Weights of a small mixture-of-experts language model, trained from scratch on English Wikipedia.
Training: a variant of Adam for the experts, 259M tokens, 7889 steps.
Below are experts of layer 6 (counted from 0) of a mixture-of-experts language model. Rows are named router (the router's row for the expert), gate (a neuron's input weights, with its number), up (a neuron's input weights, with its number), down (a neuron's output weights, with its number) and show model dimensions 0-127. Each number is 128 + 32 x the weight over its row's rms, rounded and kept within 0 to 255. Numbers have three digits each.
After each expert's rows: "mostly gets" lists some tokens that are sent to it at least half of the time. This comes from a sample of Wikipedia text that the model never trained on.

# expert 13
router:151145158156094138137124131133155088189143061143143119112156115101140148086242113076126118161075106156169112132142112175155196177159095101139070107128122108121080156138178123138127147097135162109146117163105107113082149101163112186111045153108119152159128119097137164169136125122121119142091136133098149141118138113151066094172182145178112177125103181117094176086188139175162152120097
gate0:096152109130154107074122080148174119145114066122141129133133087096186186117131074138118126130123137143203102130192109165163184100103198097122081139120128126109083069200120178103119141082133065108123122162123135164153086124159097193185125150122172111081152076170159104173114099112124141122130100122094144114088098132094099129133186067120106132115070167147118127110098126074110112161133
up0:124183109158118139131145114076147131100100113142112102112157170117082148115128104116102142171125066156130133111143084139092182119098099109129162130183138123104121090154135116082157094169148128108090034085128156133117093135184131114163146121125090176132148128102141148155097119114110196227138148098114097086148123098144163185070120132141064150143138152146147128105084190045194094098083
down0:104081105158143119156104136103114168080124113128115157096138101194062187149114207116093146105117219065156119155068118163101103040143099135136194117192140156104109125103097102118132139094125139088146155159127183078124134129109163173191095126095135126160147134127134136098171076137143122115164160098075109162142078170176106178159176121126095131150109130102133128119135122121104103119166
gate1:104179112034170124146107110115129083118079113133169112174152122170126127094164176084126135162088048102119119116162088200132117150080131105122071096106139114144127156140102104150069102168150074132182103145109093099124100086078140184136125091142090140155123058140149131083088112092114105151075116127116159149130121160150109069126166102150097099112074133122109118095062158142179141124160
up1:170172088118077158161131107191133152143126220118104090132144176142130156093145117117060126124125141127158124156070141079120122135146121119095106157079145196115145117176164171109140125093123103161126086082146088115099175105193176083089150096127121124122121187142141121084178147125120143146148107159140074136157133099116115169091101167111179165110203110078191122177129112107083077127117
down1:151172093123071147128151142144099113126185087089084121110147155098141102128146060096133151178145122140142142127088091072124163049128135082132092172142102170093103174161096114077122164144095117101121125102139177161136101132121150147131140177073170170151130106124159101165146080104108152139101079168076103098130186060114059072161124148125125122086155131079127185108134101175168160160101
gate2:054075132111130152163119121150113127167143083145111184063141175132104197115105148152161087154082082076112120116123090150150143125167134171139091176093216152111129097145140155134108101174114139132115147140117104174101148156122158135085106108082134112086122089182166150077132103129128115170119146072153110105125113149181143086121146130146063184140143144138103128051127106126182119114218
up2:145138121135121160160087100169153164100171097135072147123168117137151146190151158109126112116075176092123163114127132129090081189144155130111085146168144143157127129091116108144133084128107142120102096144201127166112138163171149100053145158192076143123164093100129116106175147131133116118175149159188153065136129127095170119112018107187093142203096108118128105084158110165144116164128
down2:163126128153122088143055132157104124161176108126111076095099107134110183152109138150080168081171131078102060102142140197119140141139114113117146077140113085180118132149112097125136213153105164085118127153152122126195121162101128153111136123134170153136139123131129041101056112126079155172145106105141062131084114136133127095114184111135088143160085195136121122181109141130100126063085
gate3:122152129199092189124193149137174145127104111168164123110160122155154161099175114075125159172140135107140135109152110125171146111162141166155108178146065115154114133136130148127139177148117120154135127141109136092141128095085126132165115114129142153153147090130101163130097156106103124096120099139184220235054101125174059079158156161146107118169169191181147140103157174098119111164142
up3:175142088117125119112144168122202081074143164090138134108119148084098169172126098124114161125157164148114087152130123162087168130149196167145117114090200096153110101139159183203134116171131111126141097074145122120106157142138134144141074193090162092161131121133140124179144116119114064103079192167143145119133145119156119074147148142169074194136152109066160092098187131170120113142115
down3:152081161142179145149149149170211122116114113138144112050107132095133094091165149132085150176152114104115058156142140137134133136131128131122148171156078209130162075123091108209058084161158164090164104105122108087167119148146090097144179077165096134163050056107145101098129120120156165108127120143144138146119118109162169159170117145174123128117134156104127122141119076172111109128157
gate4:128085131144081122193166143146143105137119120143091101144167142122117152091076126089197130168139098120137174162196056139171108211159112083124072149144117122154120133090179120084112172130117189102078145138122129101160071139087121156123075088136122184135115140106097099075097114149103082121170106154140099183139147091109113086197074172156090145135107099103098120154141147156132120134089
up4:128161157133145166136131129165160133100171113058107145097164163157085162145057125114088106104185142078139166161085153083081159154099109125169088128171142162140129134160103090163190161147142180077084074098121190136160186130184128125127141179099159122135137149068102127131151105181124062122154121131147094112099118108131129135137128076130115103106125141169163091122103088151154051068148
down4:095131129116126078160157146113112121166167130122179114061184168121161151164201168148114165102141104184064096108176108162113128187134121114115076193104164084163152104144099106144147114099163183125113154130109149180153115119073101135110135142142125143160095138126211128132135099102063108083096129131131170149135133115150137066123075156112166138078125134178125161149082170073166145102081
mostly gets: "form", " part", "ign", "tern", " comm", " act"

# expert 5
router:105135132122157158090161123089112102147129107166167107153086125033082172111132132157123065075099124102117146140119130152149120144134122155137084098145184095163087081113142106114182126119099160101103141144098072107101069196208142155093103156119068152163162122087163175158159181128150097143147123149131111140099144065138057116169120126176117117123075133084086136135189131169147142152106
gate0:080103105130180101080133133117100108158121117143126113086117047142150173094157131118141114090123117153091156153146121166161193030128171141134126085109131166133112091161087147145135146097143109138119168164165045154138138091119158161146162080132146153075119134163125135167076081161170154104086042161128098165164093130099105131107193058098096132133143081103111140136090146106160145140111
up0:109128155088112135081151162089109147118192136087175137056150153107085143111129088145158125168072100161119122092137095110141203190091119118162147155192116061134082156119186081118096089113123098112125077103091115118150099132089097104165128141076117162155146119180159125146072143168112168210154080085160130116151141134173154113134134140134124080186151120114130147155117180102169100131120
down0:116103132158195122156149114125176129122107071114127179143114111164164171080107148142127118084079180153196079120190148204079114099143124196170182111139104136106109132156086130118142153076162126116206149173090176126142158150108155114163105109141091119137194137143142138107173132190123139101134087088120144115145082210141160166195158102110141141150093111093136142135103134134109140140151
gate1:073113106112184122175128120134145101150129093145141122129175106131089156159062182040116134099072079083141182147104116182123125152154114118144078154108161095119150105118075075124156138157148134149142122098122143115128114128084183194180137095163125128174092077076159133068100135129133109136127182129134074140096180127087074089102188173136101119197121124114095110141090146113127125149168
up1:160160124079076114124123126153142117113158186108094176133099127178123151121139113121086157134197110140128128182090125128181145144134122137096162103117102178168087090187184134104112151180135104152093145067121090143126131105142103099121119121110055111122169138186124114142192132141153141151075141124177148079134105167156124162106116125085179131101165121142119147134139033063055114205134
down1:112154124135083138111092134167112084123186122126088080124100154150084101110160084102134147218137143119169148194087133083104112098109164099099096114152114111199181125107122180148120151160164199093130107101192156148187163118094163156156133169106183162133153147108102101134140085120091155115138135136131099090137132067112069094204160132169109164090139154100129108116089119165109165110096
gate2:150056162114137219139161117136121158100092103093171140093169121148036169151125113141127125171136127093111122082100141127184125139122137110143100168106149143141140106140161181118217121150094158127069141140116101146079157133173194126085147092059138110106143102127105106124103130114040129157122097132066096159104146164114157075115160138101071126078102134152140120118079128171116141145167
up2:105141132137185169135119165207131124066118138102080121097127120130112145157185120088111161153147141174120173137101101077088070129149147128101138114113105087118159132103127108165251110147121149128048150130153103090117197086159098162161138107159107169141172171145093105149099123089086160132140152122176113116112126116107146141102096190207120131132147168156121091115106127159096096181141
down2:127104130111115061108107076160163098187179113130098192138090100118184127149162154072119130149142114137113100116136130111149139115102140130110113069187114169153127113101119104155113116111085172108175098104073114117146141101101045138104161106114125112130120088198077087137086087181100140168159162116178163082152135158117175100126153101101158101078052115111065154161083145148105111080139
gate3:120100173103137201133215212108141133157078094189118157135162196144129123103213116111119168097138130095125114102122091112130168062151141147175089149124109101085130128156118140178166142131116113157093187103145136154147125109152144147127133139136063138121145121138149126111065105109116108133187071169161134139054173132185055133116151167124136101160134144149087166105092101139137149136134
up3:130111127169143067124121183144182097067119063048162116149077082126169169156142100126144153130089152119129145112131129135158183137101142143096091146146133188133149094135150045195122126126109100137124086071182029177146152120107086147088132112141060077109170122097061143115127160155117097134102139117130130084119114135126143098105143127110137171128134167084116125074094165134114106128152
down3:164108141135183109133198118167233116105084061160128109097099135123180116120158111125093161145072144124182093041139121127116121090056153096194091112193072118124135086133119091130158116144156159143077138167124088150119108128108087131120150092140161162123076103084123134138112091107129152140123100111130119106105071073140169058122141152094095124086134159143091163110116133130102149141102
gate4:111120154151142120113132135160099123209104101140105125117102205106188108145130118102137077143154091176145215085202157108160105155138110084086050137117093108140183148129168089129167151136121162155106120094110120077086128120186130173119108111116111160112097115069105107059114153129090111110146102117142153200115147153099129076146103122086112141117122051171155129134137134119107088139067
up4:106120171116083134190124131137151174137197095084094187151163126140115161121126133152135133101137130107094142120086095072085158102103111127160139114109123188150108128128137205089136165098157134115048101147150139157116126135119101111114122154120153075146101163123109112135104107180117102135212155098112202085181106160136121132114067097099124045059105124132175128085092057131100112105144
down4:106100149182080097204101131109126103100067127148096147126088100143178141075094141112093100120138086128148058134106104129085102128110103143164073154116210139124120149103082113159114099128158142091161130112144155155132132128089111156077125192173057146104159169114154097094122089124139111181123198120151164059107101166129140150097082094146137135099103068199137123102105134124077144107145
mostly gets: " re", " been", " after", " time", "ely", " that"

# expert 2
router:103124141098132218120134159092214123104089108177151139121132086096131123097173144161150155161096118128082104132168140136162153085153157091117126166134214148179119154154167107095140155146142123084143123153111129069175177095098097171092093158093093148127131163055098150090150098147093128079125152167138115095127130118156053077204163117151131135164122103111108152124144090114178160139109
gate0:092117128123137183085130144114178116135149065102124175122090054104138153130190142114161135091139126188180093117171132131156195080066157067153161105100108145089129105123064175138167173075101114106105161154182086175162102149092124119113135129100169144069175144131118141157128070115145117070135090145119085138115097128143113166110164128095125094084117088110122142115121100074185133144095
up0:115110108110124174105156100075132155118130098124141115091167176124081138159181172138095124115096107134112170161095113126136138127160142075135151134153136120131138121155168093142133166178171142088057060084155168124059146136138106118087130129106083201118149151111124150113101181156158169209143135075166114103125118084168152196081069131086088144166139141120117137169113147122228132147123
down0:128126153188180117104084209147108159090142098183140146164124095173080141117113117086153173121110170126179120176126106135086085077155102116148137141136155139062161171123087131140121104127124135150193151178131156151083117115120176129124134119131096172122138192121127154109151096081153149098155145065174139129102056134177141175134106075091147171184141120154101159115137118062060140150148
gate1:114157111069159129112050132161136106079091112154127169160164148126168123155090137103104130131098059125087140114119091127119158143149146127112109143164168112187123124132114087179103129118137120109195121096118074144131124085124089155110129106125104128191081104105163153108109076135105162091098074134211138168070162143080089079093197097198116136140087070127096112088063128099128128147122
up1:115180100169155152108159101145136115137131190119113128113151167170087184074164132146113099117148184121142076177080171083113151139119082110083176103130135141128074132200106152119136171184136097152150133051122165105110179122132127100122191143142092150077078194099123098107152137113112177174159095126127141096150108124190144155115112172100148116105164112062194137133148117103078119110143
down1:138148096152099157074096145133172069106134080068138142149140134101147196150148078118131160136162118124171118180049115088110157061120200098122081144146124177100158184169090122107123145149096104130140131077105161126160081083095125135122132167115146179131132195103171160133097108113074121098098073174101138116124152079186093043164162131137133142138101135113147143086114123128105117130109
gate2:103092120099117156134173180089126126159111130145179156040203099166104135177094111086175117164106179153162130115121137106155095113109100175076127113090154117122170114154139116184151135129152157117135125125150141132073153139093159108149132110125105166102168097176135069113116117104119135137131140147111087084073165174183145049113082130196078121105129145166114092095120134149083133106216
up2:124148143126121133171091207143094146081174072133128113148174136169144142172130153096146131143143163121147154129169158103158106218092154149139112117092105129067095106156118106172203135106092142109096098145161123166114142154157202150120147095182130125150182097126120065162117185088152147127139153158159183097090103111099164089153176163194123114139130158147150111062069150139107096128129
down2:131108128091116079131143126164104168149103106170140151147136119129101140143074141115091141113158143135084122164142128118151137148141160137136129170155134131160183099123146174094144169178109110108135090163038105140134138180077109128158134120095213106088172113146115109095054091105063208153111129152176123115175077077074205182145174091086109126128118150176150138123162096116115124083097
gate3:124083173110143211159157180109159103076125095163181138097113153133142156059186109117104140164169134099079178118171122140164115093177135120128141170161121111149162140097154200130125135123163112123103139169148078158209164110108122129164109129106136126153092129105105144111072114146080125126174100115125139149069095146108102089180146105117167098157097195149184162102119065115113138155183
up3:104111073121125071101115121040153156071139145092126086116090128080143114159127103134148152068121129101111118159105143118133180058115165123074092146131102103097087128179143109142111099146137119117133124036166107145133134125089052127138080156129094162120144161152139122187114101083096030129072119142170151132141163078145137137108170159162144124136145070102149080097116107158132113186149
down3:146114126123173105117197173173135181132140068090085082075132177131144108148150098181086111102114110107179142134076109117090166118083156131115125131113097148130132078115108144171132080158091138090115189114119104155159163101189143114126085095189150183166122144097168150117103129142119100076070098125133106065115116125106173083123130123154175140104115152214114085179169134114147180154144
gate4:108121130133116091130140124149174153155195154185087141108124143053183213125087098133149168183141118101116137118179112168130100172148121083117084148167138127154133127142158120126114146088113124118092120102154071081160179084140102159174134092126116171158132139081125138114101090140144138106159094169185136208168160114139106074205125155140107073106125094062162094080158095108130152120125
up4:144078208106147157164117143206139117220123150081097161144198173159169185173126131126098148117129138141144167104136116115108137165119116130108084133113153195106142169160159095114140187107133105125086053136158120110173117111184122107099121118115172076181149132078141143130145093164125145128164141110152135097125119152092132133130091043088053100129130125159130110104097102130159075141140
down4:118083127161081092112129170108183146100105095153137164119152164106130170164153168117130198151109158190105100137170150152117169135119068068115122142097234156143106115154110098107132102149150123153091132101096112103112148107118167084083091168148115107073104149163165128074131100098120116124075105080142112151134068114134140123134070140122157139170168144180157160075135182053122140172152
mostly gets: "|---|---|---|---", " se", "rans", "we", "ree", "|---|---"

# expert 3
router:106179153125143191121204171071157123134131100154103155086169083091111132088157092132129087145107110111099137092112164112140130112108090104087100073108142102121136113120186101134137172141187167065119153146096084076119077087152153084094113189122099157105129178065168119155144161118093161136148117127109113117092139132153095138166191093152109086125071153075104160079126134131178175103091
gate0:073102115099142136116089116103110045107119107096091175159071128125120159113113061121134125174141134114156090136131121181192168053079104108103153130138157139070115105148117178185163174100107138152147108117158130201142078140101158150138129137129160152094144088184134111134024105161112112135142117122104093140075094097123141157110187110116178076113076096115103173124139139110119112148095
up0:181144159081107143080167156076100110150148098119137133077143210132115149113139090154119127174154063072066181134113121066106176128100137119139138157138150070114122151140177143171151126220165145096087091100139162096123110140164117102124147111097071135156163156166149105121075139159097144137090108089121125110119122132169146154126182107113105125226113131110124096128164170106179101088125
down0:149140114118126094124161110195166125146154093204149141118144097189100160102108150080108129067098148112159073166104128185115101124134090218180153165093093166110133105162080116110126146092123093099189153192136108134145117079136116133181124067123074138112172131084159127103191140094115080103164191143131128162170114123120146132135144070111128175139118163145134125062124143083121126137124
gate1:135070177108119110143176101125102078146104130166139162113147099119081139158153177089160113113128158134127133118085149178130161119110146135177124152191185098181121145156122127156087117109119102104124137169116119110114130077118079153133184103143084116163094108100131131035076112117078141070058139088182127187103142107099119077171142178143090137138091138104145097162088136097104187202121
up1:150173113122113132095101028122183098139168138140161140110150146181094243114104129109077070137127135162132129121076130050153164161120141061115143130129097131163116152155107100145124167129146088171126123068143156125084182155111145126134130096112065119125152157126103098176181110122141100172145118143139127129180144152123104158137091159124174179098090111091126150138148125158045086145135
down1:142145153127085138113115171128140076050213164112138044113166173099120095117111123108125146160172104128181132125140108127063160115133208092098065127128133134184126133093143154099100192140132095131094086066145154112129151076080109145140134160056178114099148129124140129113150168138132126120034071145101120100148138110107100080164115131111146131075093152148135134125149098171103128110119
gate2:120119088089112204190127159090179126078169123167091104066190128128158176123109098127126109142097146127097102069113172096180130117145140083110170129152163119131138083122123142150162090104111119117070145154115121081121152121135159086102149158128149114097128075132119094133124144133090155137138134144107147092074103187209141062147124132190064133155086101116106098087119107094164209112164
up2:093114163185103164134100145164143138093164093124113147077167114129117141120166123103104100132135165154176190128145132163144107157092135139139092099095117138101144128101162063138153126107112112077088130156125065177085225114170131108136162183183065145124146111128145085192197120099106124142148163124123184101138124101102130154143092130188071142154121199106175106064121159158140088130108
down2:171152115118132089152128103151105133195106099139114103104044106175126122173119125097070110088119080163086102138105131151094126147085152176063092148134106133139174127123127152125105172150109150103118129131153083183104144123137140126124153173119158132104171100069095044156163117115097178156159099127102108095100151085078122182123209136089123174072105152139137127168105099062099099084089
gate3:076114203127128198144179205121159127115117131147154139090112142078132116042177066134104113137150128107080116127133154081167182106132148149144126085141095126157163107090141085157152145088149104107151162133106149113157103109105157142170129157115105091128160160091130142086101101098063118085134087162140160179057136141192095106143198137122138108146125145152134166074114084139109156131191
up3:136108124091131138142145185151173119073120131090188130159136093154104127215062105159146168105100132085123164130077120169087165083078129148142027146119140150138156148194148128168127119153130115139113149076176136168164114133156136172118107160124098166147107122162141122179123142097164060143120189141117113097112129076109134125086140119161160178190190115113115116092095141170153104104166
down3:091144140119130094092154119170138100126068085133156146042071160126130111128135150156115078172188113104190091091096100171088100128083151174155129144123127101126128058118127100131079112207121149119104113133163140114133176121132101134127099059146139185072084186106132153143069065122122107098101115112071144106096100179103162092128132079092107138154106140140088137109086133092090106147145
gate4:070095145139102148187191096155147101179120173154098162146135124124157192087141074124189125204101075141170136093165112156142126159161147114158118127120161156193165105078188160121113127107121167104078126079082149140133111104117126135084130102091155154155093118120107112062131075122161127134174161114143166200184133128074116140126081092103103099123140078112137153156098090134118133079120
up4:132119139155087118211124150162151148133175080110053136144181093090161180166110115113123151065123132155105159136141113062092143084110134139136113125131136184145140105131135145100117073176153128082069110139141124131141168125142121146138118127097162089160117077151092186133126126183128069083146153123148195129141103212097129118138078043128106082139138085157185111133142133091118113094180
down4:135173153143147082131149132131082167122105120183152158126139170071195199075130163121126164141148109180101131190165109170086095138088116121163136094088183094183151055122113126116156140133090142149161148124100114147105113185149121129074142147159114098160104156160121134185130129120106164157110140126115133112106148110109229053121097096106129130104168154204159152162127121087142178109146
mostly gets: "es", "ions", "les", " res", "ings", "ts"

# expert 12
router:136114105120122188077122102103093142135121060131167141101177118070112139101117119114163145137070151120151127113135125157161113182171151102134140123115150145151087111147197111111100119125165173129085134144115079104142134115178097172107100165046118157157133128065113127104187157184146109139169133165157158131079133099152039104136161181186144137134091205108130213106149122162140133130093
gate0:058101130109127125099135067132101133156097099133108136129095084139184185129133115117114109145136137086146121103125089164163213112050179082101140096168158130143108101145134116140118139092117120108131134101171057164152134133148126196094152123068162125096146113149148116086087055185140136112129085140068097077158073155123081155125175094074097094123106127106085177116108094097148109153085
up0:107147161124128202128105122039079148124123109094106129153160133121114147131138123148126124137115079122085110083137126085096147147073128107145159167147134113099131107112180149141124099156109121117074048142170102143133150082133106124121144121082094165117103118118127115109076126211154176169078062111153108117181062108188135160097093135094094140165166118116139122091112150054216164124085
down0:089099141194162134125130163122114149091119140191129146131112123184109143170095135117132152115169177105167120140119087164108111131143105107198141189161118174096139103090068128137193087109176155151145144168146107116130150146119137092197122123080106139134167113139131151110166086100111097142200127087080100198136130135164155193161114066159121109183131144142052164069111085110094127135147
gate1:098119122090163140107072103130112100089111116159196119191102114101100150103139150102157171150083116143131121119148135163141104159129135138129100135157180096107127121137140072130100131108141107108154111157099035140147182093120081146091149145130065185134082093109159161083161055127111106124170164105193084159152098139085128039064166120124058128110154109107175111115096158134165105102147
up1:140156113111148151164175129182105123154096182087150143136164150137162196075158090098050108126172124131176128191098099144165139081141113089110225144084151186147120171123119230098164149092132109119154133080172148106105144117135135077117142142150118105126105143151120086163147162136129159180092137114177115092178168115139115131124096142089137179153135106055146118137118100135101134120159
down1:125113094140117165067100142127149086113169125134096085087134146112127127146124056053117126159139089135209148220087086153101100080106187125095100178118120172117116122123065151074157140108134141098092113115125145132144120115113157149168085159089177155114108185133150160121103108107108138087124092185123141080114142087169140087147142183093138126084105160125109208142108149169160151111092
gate2:099056142098125199151121147184145102109139119105128103127184151089131159151112091111201127163163176152151168106094124115174141123096133121104156174064156137135098075149134144132162108126131147121103133134119101149060192184137106085154149122055103130092134141105151060135107076159109123124187170185120153118137163144170155085136121122168151195162093142115098151122178093122139183129178
up2:112132117119127171135126164169150088087171084152091124144163133146157145141177187086166086130096148157123143163101115079081121164115134159104147121110169196092109126100086146163183133124144143050069144094145135124115116126135151118157129110217072100112214146186146125156124172092165140103143156149151170132120100063106155106138116152157147158141166163161113104051140104103123090108183
down2:117116106139049109113141107125116150139123123118096195110088116171149095105136123127064172083168169129124081176142120092099182125134186148137130145127101101164122122171148121127104155154085132127096175142101086135132119178115187122130102131048179100136128145164113044087115100115089118091102074135225041097148064112136107148137134127150131129082106199134125114106147105155102141114132
gate3:161167141153105180111171189111174125094137119157171102077144147137133146064176092095152148143121165078148136166136123161136083086121134158153137131131083123096118098148097085094138155092162148124103167124087122119194125058104192162091096109100140125155095105121089195140101183153107101161163068101148191171043120117149099132131127137180121113145143134181119152098170075103143125141161
up3:135085133087099120161125113090179145101110089081148166165115133072078145135159100142080188104133147135094121126085108151147173125183187138093091178137145113115135085161134131208113117169163105182135110102130101167158090081112109128129121106090152112135128144121138195147098114060099130093089176130175154089139134115149099089124168129145167110093133094087110033089107108144135124195184
down3:127124126131148068138184155146137148120114054079167111106132160132153155115136108151088084105131099136163134104105111149125139148109195201140156067112087114140167058113051125182163144155163151089140127149118128141146140142171122129116143104118134178086065075100129151083129139183167205140126060169139124151133156086105197053131123160154165112103134179162105142111137131134128088157131
gate4:057057121146074151146154106136122142184160132181160141117113132121163133107111092151149099163052107091132184144166072130116130123134154101139071164152138129166110106110116143122141077079149180117072152126119155079115120117167082166151091098068125185132111153126091101071100135128136102069183153094134175184168104114117141109158116137144070080107129110097172093155136125158088086072112
up4:089157121151093115168145157180211138147114118101076126145175091107096149167129143122081084035151126125126098104085104126100195163144081114136066114126151185068136165138141101173148135136154134126095087122175122107158130149090126122134179098121175089181160084093144100134109081180139104100111130147125141088093110175128120125087132101150124102107141131124099103089113144113218065080143
down4:123139179084126105102128149143117164134119155132093094105170146091139194149159167128147161181171171172093166199187146098072144076108075103159143122091216090124145086145145075122139102158165117133176121127129157127147118132101154080069114155104055108100104136126122141089135083148116152177117159112096148125168135094137089103106078145105123147121099182199141136116109188105165139110165
mostly gets: " includ", " us", "ubl", "oin", "rib", "duc"

# expert 14
router:123112155137095160102120109094138133173073091162149163145155087113114120070169021157118114139108141121145126142140133137159151176119133086150117116128165120130089142168176114119151154113136128112120153181115085187125110142196141192096099105082117210154067139112139170129182138177110135162113131124106116142129168081115062117187115157169166170162110168115140187111165099110144163060138
gate0:093091106133172131084155091114148123134145108183118178099111102149143106135131113154154115131142140179156148158175118186150171042040192078138118096132108163108083112161096137141153168060102125126126192140154131172158111121144124163150128102147144142073110064130164108132061058169040130101091073101098121114161149131082111114150170121151116119104116114094120123114112113100161141159105
up0:104122131076124169112062130042123127114118090110119118060163162148102113078119101109122181148126052159089151123143124145116134154109149108123145123197115063081130111109160083129124119168152143077126080093115163091125153130109107111078167136145120172103102113119151147146111097148077150150105137083128139136196131083150134131126122127096105084197134133085147058130116202084204092087122
down0:101137179149174136139109135103076116128123110166173143137127150212128142119095204149104175103097204124163117135103141139164087128140122144178171109140169154153173093081106125055143127120170155149166140174136155109150119125134163171160137146147103097092205138087132139123186133121115094149204187039123148128151079170143124123135118120139105164139127110078138155111070117103116146157184
gate1:074208151114172180136109077120162102120110126197181085177122109170138077117141184071135148169119153096127150164085113157106170137136099109131117109121156183175131137130112075178122127151134079125153148129126094135135151077137141193098135146091101165184079048127157129084120137107105156129068118118195104171101122110131160087127148163164090128151137088096140095139072130096132133139165
up1:167119115102103131173157118168077127159109199067134103100156146138131227138121107122100135149133129138054160172116132066148159182105135103142128157103171135141124142199146192093140167144147104157175142115195118141128223098109105098123081143135166112136114178114143125143158122143120130112146138153177094114140107135159090157094084175111162151132167051089149116152191120114141100146107
down1:115130142175066110101139149156097130140129132119092087110115151086131081115114075117116111195118085134174119177083125074095152058170166101134095175144124144141156137147064112126126167142153129099078120081149174202141094097136174091113096204119171154172141123133175143117116143114082156080112126199094116115140137163121126081162161108183148149073119113147135158170127131179125166107067
gate2:108056179082130176140142139147155101122098137089144162030185103158079134128105139111149097162109136105159162079152125109183122147137137156106117167084130147128100067147164136134133138133116097154111145139105108134085118136110216112152153072104070128091134074137133055106129130134076176102121166104135082146090141181101130049143153148142093172141087163199106124102131083112135134127113
up2:114126150140148168129114143197165138095149128108070177113175130163174172184181168126133162139114117157114168139104121131117094155109142106123085141088218159117147113102059152158152089142132100118133124140181124123116097167205132091085160123201051127094135149144118113158160180123105148099158205131131156121127107085079146138083159106182161132138150128157173127048112137118152116122124
down2:088137119161123142217126125157174172158142087112159121091098075155168122144107093137081096109215092079063065141143119160114157142101150176146136114159147156191111140163158159131090141137118162094107095115101144144201111144116108152120140128108216129142108153173140058128118108132081151135097105168108099083156128160159135153139139164127168079106123164064096116130151173130095102127088
gate3:129098146184074168154205165140129121126110103184133114097133150126119140087209079111118191146140170123121189074162134144172153059198139168166086130124133163118115149151164115102122138120094069112123166148106155154143107126097164089096139090109115167115108082160127130149093149119083110129129065143134092149051115098166099120124156152118114137099123155171149193123126088091100141122199
up3:168129130100125146112132155066191139091111143054118129126159158166148168140129142099160139085103139154119100136060071104123193086101139148105119099135126130130155119140118153157133156188146069109081113105193069084082133076084124174104120156163123119129143142107099133167118166086080114151103177157131145124132107070098125094120161119141131147121152101059154091088151146151185123214195
down3:155105172119180103116182140156196122061073080144136157116162163157163147094152111139087151146176123115137150104086109099146128183098182112099170099135139157112113138147092068172102137165126184073100126143213150153158168139147174146083157063119145174129119134127165137130097111175088168083091107137135101097168104093165199106115114123121126106149112104109108186067148124149120146143105
gate4:150091129182059149144156097127147143182065162155135129126093108116154189122068122147129085206093145058116190140144113150155088162141137105104126133149141106134086119111156146126132155113125144094091148116092076122135081137139135148123105067124173176155088137119143080037107123150098124120167140110128155168103136113135067125192091121163068081120134076110111134161097062134108110085087
up4:131102140159136176186169107169146122123159104065100123126170101107124185153119116159084106053105138146165101098154112119127181127112110119160109156142170192079146095189101132155150118121141161181068124139164149133163158119100100095145155206117193109145123095105118163157091098157132065057168099103114135099104125133188117120135155067088103095093102134155165065123122131147135088098160
down4:115146156116126140086113160122108179129076158120137110145181139126158132165165201169162094101120105156143142174168184117132161117098017089116120157102200116174126104118100148130123144149148138143177138130132128127144137135078123139131100126170048177106154151167147062128130063122168171186148158133080153090121060126162101118102133145168176138123162147157124185154129169107137177146114
mostly gets: "act", "ount", "ision", "amp", "pt", "ect"